From a checkpoint of a small mixture-of-experts model trained on Wikipedia: 11 layers.
Below are experts of layer 3 (counted from 0) of a mixture-of-experts language model. Rows are named router (the router's row for the expert), gate (a neuron's input weights, with its number), up (a neuron's input weights, with its number), down (a neuron's output weights, with its number) and show model dimensions 80-159. Each number is 200 + 30 x the weight over its row's rms, rounded and kept within 0 to 999.
After each expert's rows: a language model's description of what the expert responds to. This comes from a sample of Wikipedia text that the model never trained on.

# expert 22
router,190,171,225,153,229,214,227,148,224,231,157,175,168,236,161,165,179,177,232,151,194,182,228,149,213,228,203,165,194,216,161,181,200,235,231,160,167,174,181,223,164,230,156,208,222,238,242,229,238,170,204,196,255,242,148,214,226,222,251,234,171,136,198,177,219,161,184,187,179,209,163,180,170,177,166,181,230,228,168,246
gate7,184,155,214,186,251,146,176,181,211,139,184,230,218,192,214,193,260,220,207,237,233,205,182,198,203,194,175,242,278,195,270,193,201,183,199,217,177,147,172,193,240,176,206,196,211,200,215,147,185,242,183,185,213,203,172,253,190,159,182,202,230,180,203,178,202,168,220,189,228,196,210,187,244,167,188,247,215,158,179,150
up7,210,207,190,243,217,226,189,172,169,228,253,250,165,185,218,179,180,206,182,233,160,202,138,278,228,192,183,226,228,159,183,237,252,184,189,117,202,208,165,231,201,210,198,171,223,199,183,167,207,189,217,190,190,231,184,231,246,189,180,216,156,164,159,245,174,171,185,186,187,199,214,192,208,205,198,138,187,216,200,228
down7,194,160,183,175,182,168,213,227,189,224,194,219,191,211,192,214,198,166,197,214,246,197,212,204,194,162,259,198,261,264,210,217,180,197,189,189,184,193,195,197,160,200,245,175,235,183,194,226,177,137,189,240,154,221,221,175,225,137,214,182,209,201,220,162,221,193,225,198,228,205,208,211,226,197,211,226,166,158,196,216
Auxiliaries and list numbers. Auxiliary verbs like are, were, be, after which or who, plus and, to, and numbered track-list or table entries.

# expert 5
router,178,181,214,139,224,205,244,152,215,234,170,176,172,226,165,174,163,161,247,169,192,168,228,170,232,218,227,145,181,225,174,182,194,240,228,164,158,180,183,221,154,242,174,254,216,231,232,228,205,155,191,202,261,235,146,200,233,229,233,228,175,155,182,181,226,172,202,184,196,208,166,180,174,155,181,185,242,234,161,227
gate4,192,206,179,264,223,177,181,178,202,199,210,270,171,206,175,205,232,228,198,248,240,255,172,212,196,212,173,215,222,174,208,241,170,215,183,216,241,131,248,126,156,218,219,226,188,201,158,179,218,211,233,189,178,189,181,232,211,161,224,180,235,204,211,212,231,250,170,232,201,184,254,165,208,215,192,200,161,176,175,199
up4,206,200,176,215,144,239,230,208,206,220,198,151,223,226,194,179,255,204,201,201,179,205,192,167,205,223,200,197,197,211,245,229,165,181,242,189,285,220,133,199,238,200,220,158,194,178,165,203,181,184,231,190,191,226,222,177,195,200,181,179,203,169,210,240,226,188,162,208,220,165,159,212,218,111,218,191,199,203,254,236
down4,214,265,205,183,213,225,187,213,148,169,177,245,182,234,177,186,193,164,232,156,180,174,230,213,150,195,179,234,150,232,196,214,181,233,190,211,242,205,189,223,161,228,209,118,223,167,186,223,227,226,177,179,222,190,168,206,213,250,202,215,221,192,137,217,154,168,182,165,221,161,181,178,212,210,246,215,208,154,198,220
Name-initial word pieces. Second pieces of proper names after a capitalized first syllable, often personal or place names in lists and tables: Max|well, Bob|by, Mog|adishu.

# expert 27
router,191,180,216,143,217,207,253,158,215,231,174,183,183,245,132,177,150,164,250,163,181,170,245,175,233,220,213,153,184,217,177,180,214,227,224,163,159,167,170,229,167,240,159,236,229,243,217,229,215,163,188,207,261,226,157,199,244,216,230,215,170,174,170,179,234,177,196,191,192,211,170,184,164,166,176,187,237,238,176,216
gate6,155,207,145,207,219,144,193,174,208,177,197,263,196,196,160,188,218,209,198,195,154,230,175,207,203,232,179,247,225,208,231,231,195,219,186,192,190,193,191,182,163,188,212,216,139,171,222,216,227,191,223,217,206,196,225,240,198,187,141,228,192,192,216,225,171,201,195,182,248,170,195,222,154,147,190,180,239,162,206,242
up6,242,184,189,193,244,174,201,165,120,231,175,209,203,193,173,152,173,176,229,188,230,178,214,171,126,249,182,179,181,238,227,218,246,281,172,255,176,208,210,164,203,180,212,200,220,205,186,206,182,216,174,191,246,190,171,182,239,138,228,208,223,224,225,189,161,198,165,219,185,192,239,216,221,204,227,265,172,168,261,153
down6,275,149,239,185,200,189,185,219,203,232,203,269,191,138,240,234,214,183,212,200,168,158,193,224,226,198,218,157,184,157,201,135,199,191,172,198,209,207,177,205,166,205,178,218,196,194,210,270,197,164,206,249,133,182,221,144,188,196,174,234,239,229,207,198,248,198,167,213,150,235,234,220,196,202,159,231,226,228,141,225
Mid-word consonant pieces. Single consonant pieces inside names and compounds, mostly l and h: Laid|l|aw, Ibra|h|im, times|l|ot, un|l|ike, D|h|illon.

# expert 30
router,190,181,228,152,235,204,229,161,216,237,171,166,162,236,152,170,164,173,249,159,189,157,238,170,227,232,222,163,177,216,168,171,193,227,212,163,157,160,175,227,146,248,172,245,245,226,230,232,219,165,188,192,247,238,162,190,223,224,234,218,162,167,183,171,225,165,196,178,207,212,161,174,174,160,182,177,243,222,187,213
gate6,160,248,168,215,207,244,164,179,217,196,168,213,205,184,225,175,217,211,195,192,194,202,171,219,222,221,156,184,195,166,215,224,208,159,152,199,223,243,208,234,154,210,197,258,158,173,263,200,218,155,235,220,212,190,208,212,208,217,201,167,232,207,209,234,198,207,168,174,190,222,224,202,202,200,271,225,156,217,171,215
up6,174,183,167,153,204,201,271,160,205,184,235,214,192,262,245,266,197,198,172,195,220,211,195,206,219,188,239,214,213,221,233,249,164,199,219,216,184,231,223,205,207,215,248,247,199,198,152,237,183,219,250,229,195,195,171,178,165,233,180,257,235,211,180,241,163,173,230,239,244,275,154,194,224,284,149,146,233,220,194,184
down6,253,186,223,220,236,214,178,177,188,220,165,211,237,206,144,192,193,209,164,202,202,165,241,140,166,181,173,203,186,238,207,225,170,181,161,183,232,207,196,155,156,178,186,201,191,113,200,212,168,150,156,214,193,237,229,207,206,214,199,217,146,179,200,234,209,229,191,157,205,235,200,197,231,164,189,167,191,180,227,184
Spaces and word middles. Bare spaces and line breaks in tables and lists, plus middle pieces of common words: organ|ic, arm|ored, am|ate|ur, p|rote|ins.

# expert 25
router,187,210,213,113,241,182,205,153,200,236,127,176,171,276,169,184,170,174,234,198,217,166,226,176,242,222,205,129,192,218,202,190,178,217,172,161,199,152,189,229,136,228,179,241,225,206,206,225,246,172,206,209,238,221,171,191,218,223,218,224,186,172,179,176,226,168,191,177,203,213,164,189,168,162,209,171,228,218,169,214
gate4,214,161,247,204,199,156,199,210,203,171,196,191,146,154,206,165,187,196,171,201,217,238,216,183,244,181,190,181,263,164,183,211,186,224,189,263,193,207,175,210,176,188,188,173,159,174,184,209,231,208,193,223,230,196,201,210,111,193,189,188,225,156,212,184,181,195,225,202,183,181,211,138,180,224,247,279,146,142,178,204
up4,151,201,249,164,180,239,201,157,177,208,254,216,185,238,187,199,203,225,192,243,225,183,212,157,195,155,227,218,127,172,227,208,229,157,191,203,195,217,182,209,214,243,191,230,137,225,212,220,169,223,204,192,170,241,169,204,168,125,206,168,160,202,135,150,218,185,218,199,179,226,191,198,191,209,274,202,196,207,199,180
down4,167,182,172,221,222,171,199,261,205,185,226,201,246,180,193,175,189,172,175,251,193,207,185,175,190,174,188,214,147,219,174,235,168,262,199,181,196,233,196,253,195,171,216,176,263,212,162,221,197,225,165,176,174,187,290,191,220,244,269,192,179,182,259,173,289,226,174,207,231,194,173,210,223,209,189,188,196,198,243,205
Surname and place endings. Endings of surnames and US state names, such as -mann, -kins, -worth, Carolina, Pennsylvania, plus country codes like GBR, AUS and table pipes.

# expert 18
router,221,206,214,141,232,195,218,154,209,230,138,168,180,238,139,169,158,168,237,182,173,170,244,178,222,217,218,152,187,216,184,179,200,244,225,169,177,156,164,221,163,243,148,236,223,229,223,229,234,164,188,195,250,230,159,195,242,229,222,223,163,149,180,174,232,174,189,170,198,211,172,189,168,166,183,190,228,234,170,207
gate4,192,190,177,257,167,233,150,187,178,255,164,203,209,252,227,192,233,187,236,192,186,242,164,213,186,231,202,202,197,206,152,221,175,201,234,198,201,244,217,225,210,161,253,191,175,193,230,210,223,191,226,222,224,182,216,182,236,117,179,186,186,227,203,260,159,232,248,176,166,205,235,158,136,168,224,213,203,198,230,141
up4,205,243,204,151,155,225,187,242,230,210,205,225,244,125,208,168,152,190,223,158,194,231,258,241,243,173,221,181,236,170,184,193,180,208,125,219,209,191,243,245,140,185,174,198,192,197,182,194,176,212,211,230,197,192,195,176,244,211,221,245,173,187,219,225,192,237,169,239,184,183,128,176,155,186,205,186,219,194,194,222
down4,159,158,204,208,238,134,226,219,171,262,235,198,220,195,221,211,190,218,218,192,212,205,186,172,187,178,233,214,217,197,170,160,206,179,185,199,211,202,250,228,145,197,245,209,159,264,177,196,177,166,203,203,164,213,223,180,115,195,161,181,170,283,157,154,181,215,198,243,160,217,177,171,168,208,210,193,233,205,243,244
Infobox headings, month names. Tokens in infobox and list templates: www after http://, Belliger|ents, listings, History, taxonomy ranks, plus month names and the after prepositions.

# expert 10
router,232,182,225,116,200,166,193,196,254,225,202,193,204,227,174,113,170,191,181,187,192,184,215,200,179,237,178,212,202,223,191,186,163,200,206,189,139,132,184,242,186,196,199,208,211,201,196,208,276,190,223,173,272,222,147,215,250,203,212,203,127,132,169,186,214,188,154,139,171,204,191,203,197,174,204,178,209,222,222,218
gate6,243,186,217,209,187,163,197,170,230,176,169,153,220,155,180,190,215,176,230,257,216,194,178,197,170,178,173,242,196,166,197,158,250,165,188,158,237,176,181,221,198,170,217,196,176,178,238,220,147,193,192,260,154,178,176,251,177,185,214,231,180,160,188,217,224,248,196,209,157,150,227,186,240,223,199,211,184,199,186,196
up6,181,244,237,207,205,227,179,166,174,230,160,260,213,157,198,219,275,213,176,237,151,134,215,173,239,202,177,176,183,196,217,221,249,225,233,194,223,180,283,215,181,199,160,250,238,215,246,172,171,157,243,181,250,206,194,221,174,180,202,242,227,193,188,227,137,212,202,173,248,198,193,169,184,219,176,167,222,178,206,204
down6,229,186,192,232,247,217,185,150,196,208,193,208,187,256,208,189,236,148,225,212,250,148,155,119,198,190,157,173,215,199,218,238,164,176,201,192,181,216,181,247,155,209,302,175,186,217,131,211,257,185,171,205,208,198,197,226,210,184,198,186,192,231,178,230,222,211,192,256,216,202,220,195,166,142,205,177,154,215,233,181
Clause-opening words. Sentence-initial prepositions and connectives after a period or heading (After, During, On, According, From), plus relative who and in.

# expert 6
router,190,208,224,126,238,178,237,160,214,234,146,176,173,225,158,162,167,165,252,170,177,164,240,172,223,219,220,160,174,206,166,169,198,229,210,154,146,162,161,224,155,235,150,238,217,236,211,233,226,162,209,205,238,235,167,188,233,223,233,219,167,163,183,176,226,179,196,171,189,205,173,185,167,171,182,177,242,230,179,218
gate7,156,153,174,180,193,216,185,181,161,196,123,194,199,216,206,229,257,244,188,197,263,196,169,234,206,219,229,235,222,187,220,241,157,241,196,197,169,193,258,181,214,210,219,180,189,167,214,190,265,222,131,198,168,191,166,221,169,169,164,183,259,226,181,202,200,213,219,252,178,194,205,234,211,167,191,270,209,202,184,178
up7,225,231,244,233,192,207,234,205,234,223,152,209,211,260,221,227,158,205,182,187,183,235,212,186,230,110,178,191,189,210,163,178,158,215,200,234,132,212,224,227,168,189,234,199,179,167,187,175,192,140,181,200,189,175,203,218,232,204,225,207,159,228,178,195,184,185,181,173,196,234,146,213,157,195,201,180,238,202,130,185
down7,183,221,177,211,173,216,241,261,219,270,169,162,209,250,240,184,186,214,250,178,178,242,181,209,237,224,226,197,200,181,140,236,220,185,205,134,193,215,178,201,205,189,221,234,211,188,208,230,202,181,179,219,239,188,256,194,286,216,232,192,235,145,195,226,193,181,251,208,185,154,203,143,183,181,175,208,196,260,195,189
Table cells, species names. Pipe separators and first tokens in table cells or list fields, plus Latin species epithets and name pieces, such as ill-otus, ran-inus.

# expert 4
router,205,189,226,141,228,202,234,165,218,235,152,160,181,221,148,167,163,171,254,163,181,159,241,171,218,215,214,158,178,212,169,172,164,239,221,165,174,163,179,226,153,234,167,241,230,242,213,230,222,176,192,194,253,235,155,205,237,228,227,225,165,155,179,176,223,177,187,186,195,210,169,169,161,167,172,179,239,228,172,207
gate9,222,140,174,216,187,196,254,230,213,219,243,167,210,190,198,212,192,269,190,150,157,205,205,184,203,234,200,215,186,215,227,283,208,164,219,188,248,138,206,146,158,173,251,198,154,193,200,153,206,269,201,223,178,151,217,167,173,169,178,191,221,197,194,260,192,239,216,201,243,182,219,210,197,198,244,260,254,165,194,211
up9,170,188,253,257,222,156,213,163,184,195,199,174,203,226,199,233,212,194,132,183,181,181,232,173,259,191,234,181,217,189,216,200,174,164,195,239,197,168,172,169,208,190,277,202,217,229,210,185,188,276,186,155,193,221,228,174,238,176,214,189,195,241,201,223,192,271,193,201,179,207,254,238,159,226,242,174,179,189,173,205
down9,264,217,245,175,220,210,210,218,173,245,169,195,176,200,203,142,229,230,238,172,171,205,153,159,245,195,192,176,217,217,185,223,212,204,195,225,213,178,193,188,261,189,202,199,213,287,213,183,186,172,244,174,258,191,217,252,182,233,225,232,201,223,147,181,186,199,208,214,165,220,202,171,218,192,205,207,162,241,191,200
Politics tables, biography verbs. Table pipes and closing brackets in election and sports tables, plus biography words like He, member, attended, politician, took.

# expert 2
router,201,180,225,124,249,193,210,164,193,225,195,148,163,211,156,171,161,163,233,193,171,174,221,161,247,211,226,132,168,211,200,185,218,223,223,145,166,169,190,208,146,272,152,209,223,228,221,209,216,180,204,171,216,224,143,168,218,222,242,213,170,133,198,187,232,185,201,169,214,217,164,185,173,176,185,176,233,214,151,212
gate0,177,190,210,245,223,193,148,212,207,192,213,201,180,201,150,201,201,159,180,214,190,232,185,189,161,181,253,183,217,218,203,192,170,159,203,215,182,191,227,209,270,185,158,241,195,170,178,194,223,203,211,217,179,161,211,183,176,170,170,166,152,188,225,214,176,220,179,240,221,165,191,137,263,259,252,218,170,168,205,160
up0,176,201,206,189,218,198,216,236,203,201,177,238,259,211,211,134,256,134,218,193,242,215,203,153,206,204,283,178,217,258,188,230,196,185,253,215,169,202,214,203,192,215,203,200,200,216,194,199,138,158,202,167,218,163,132,194,306,206,214,193,195,182,222,211,196,199,220,265,174,177,216,157,199,215,185,162,215,201,196,217
down0,239,233,221,170,213,194,166,219,172,224,189,202,195,160,209,215,178,208,161,164,183,196,235,241,183,178,145,122,168,198,257,214,181,220,169,180,184,241,177,185,189,186,134,181,142,246,216,175,226,259,191,271,218,211,201,222,164,258,201,213,173,189,260,196,292,207,236,264,230,205,213,225,194,215,227,246,203,206,185,203
Adverb endings, dates. Adverb suffixes like -ly and -ely after adjective stems (increasingly, extremely, openly), plus year digits after 201 and table row ends.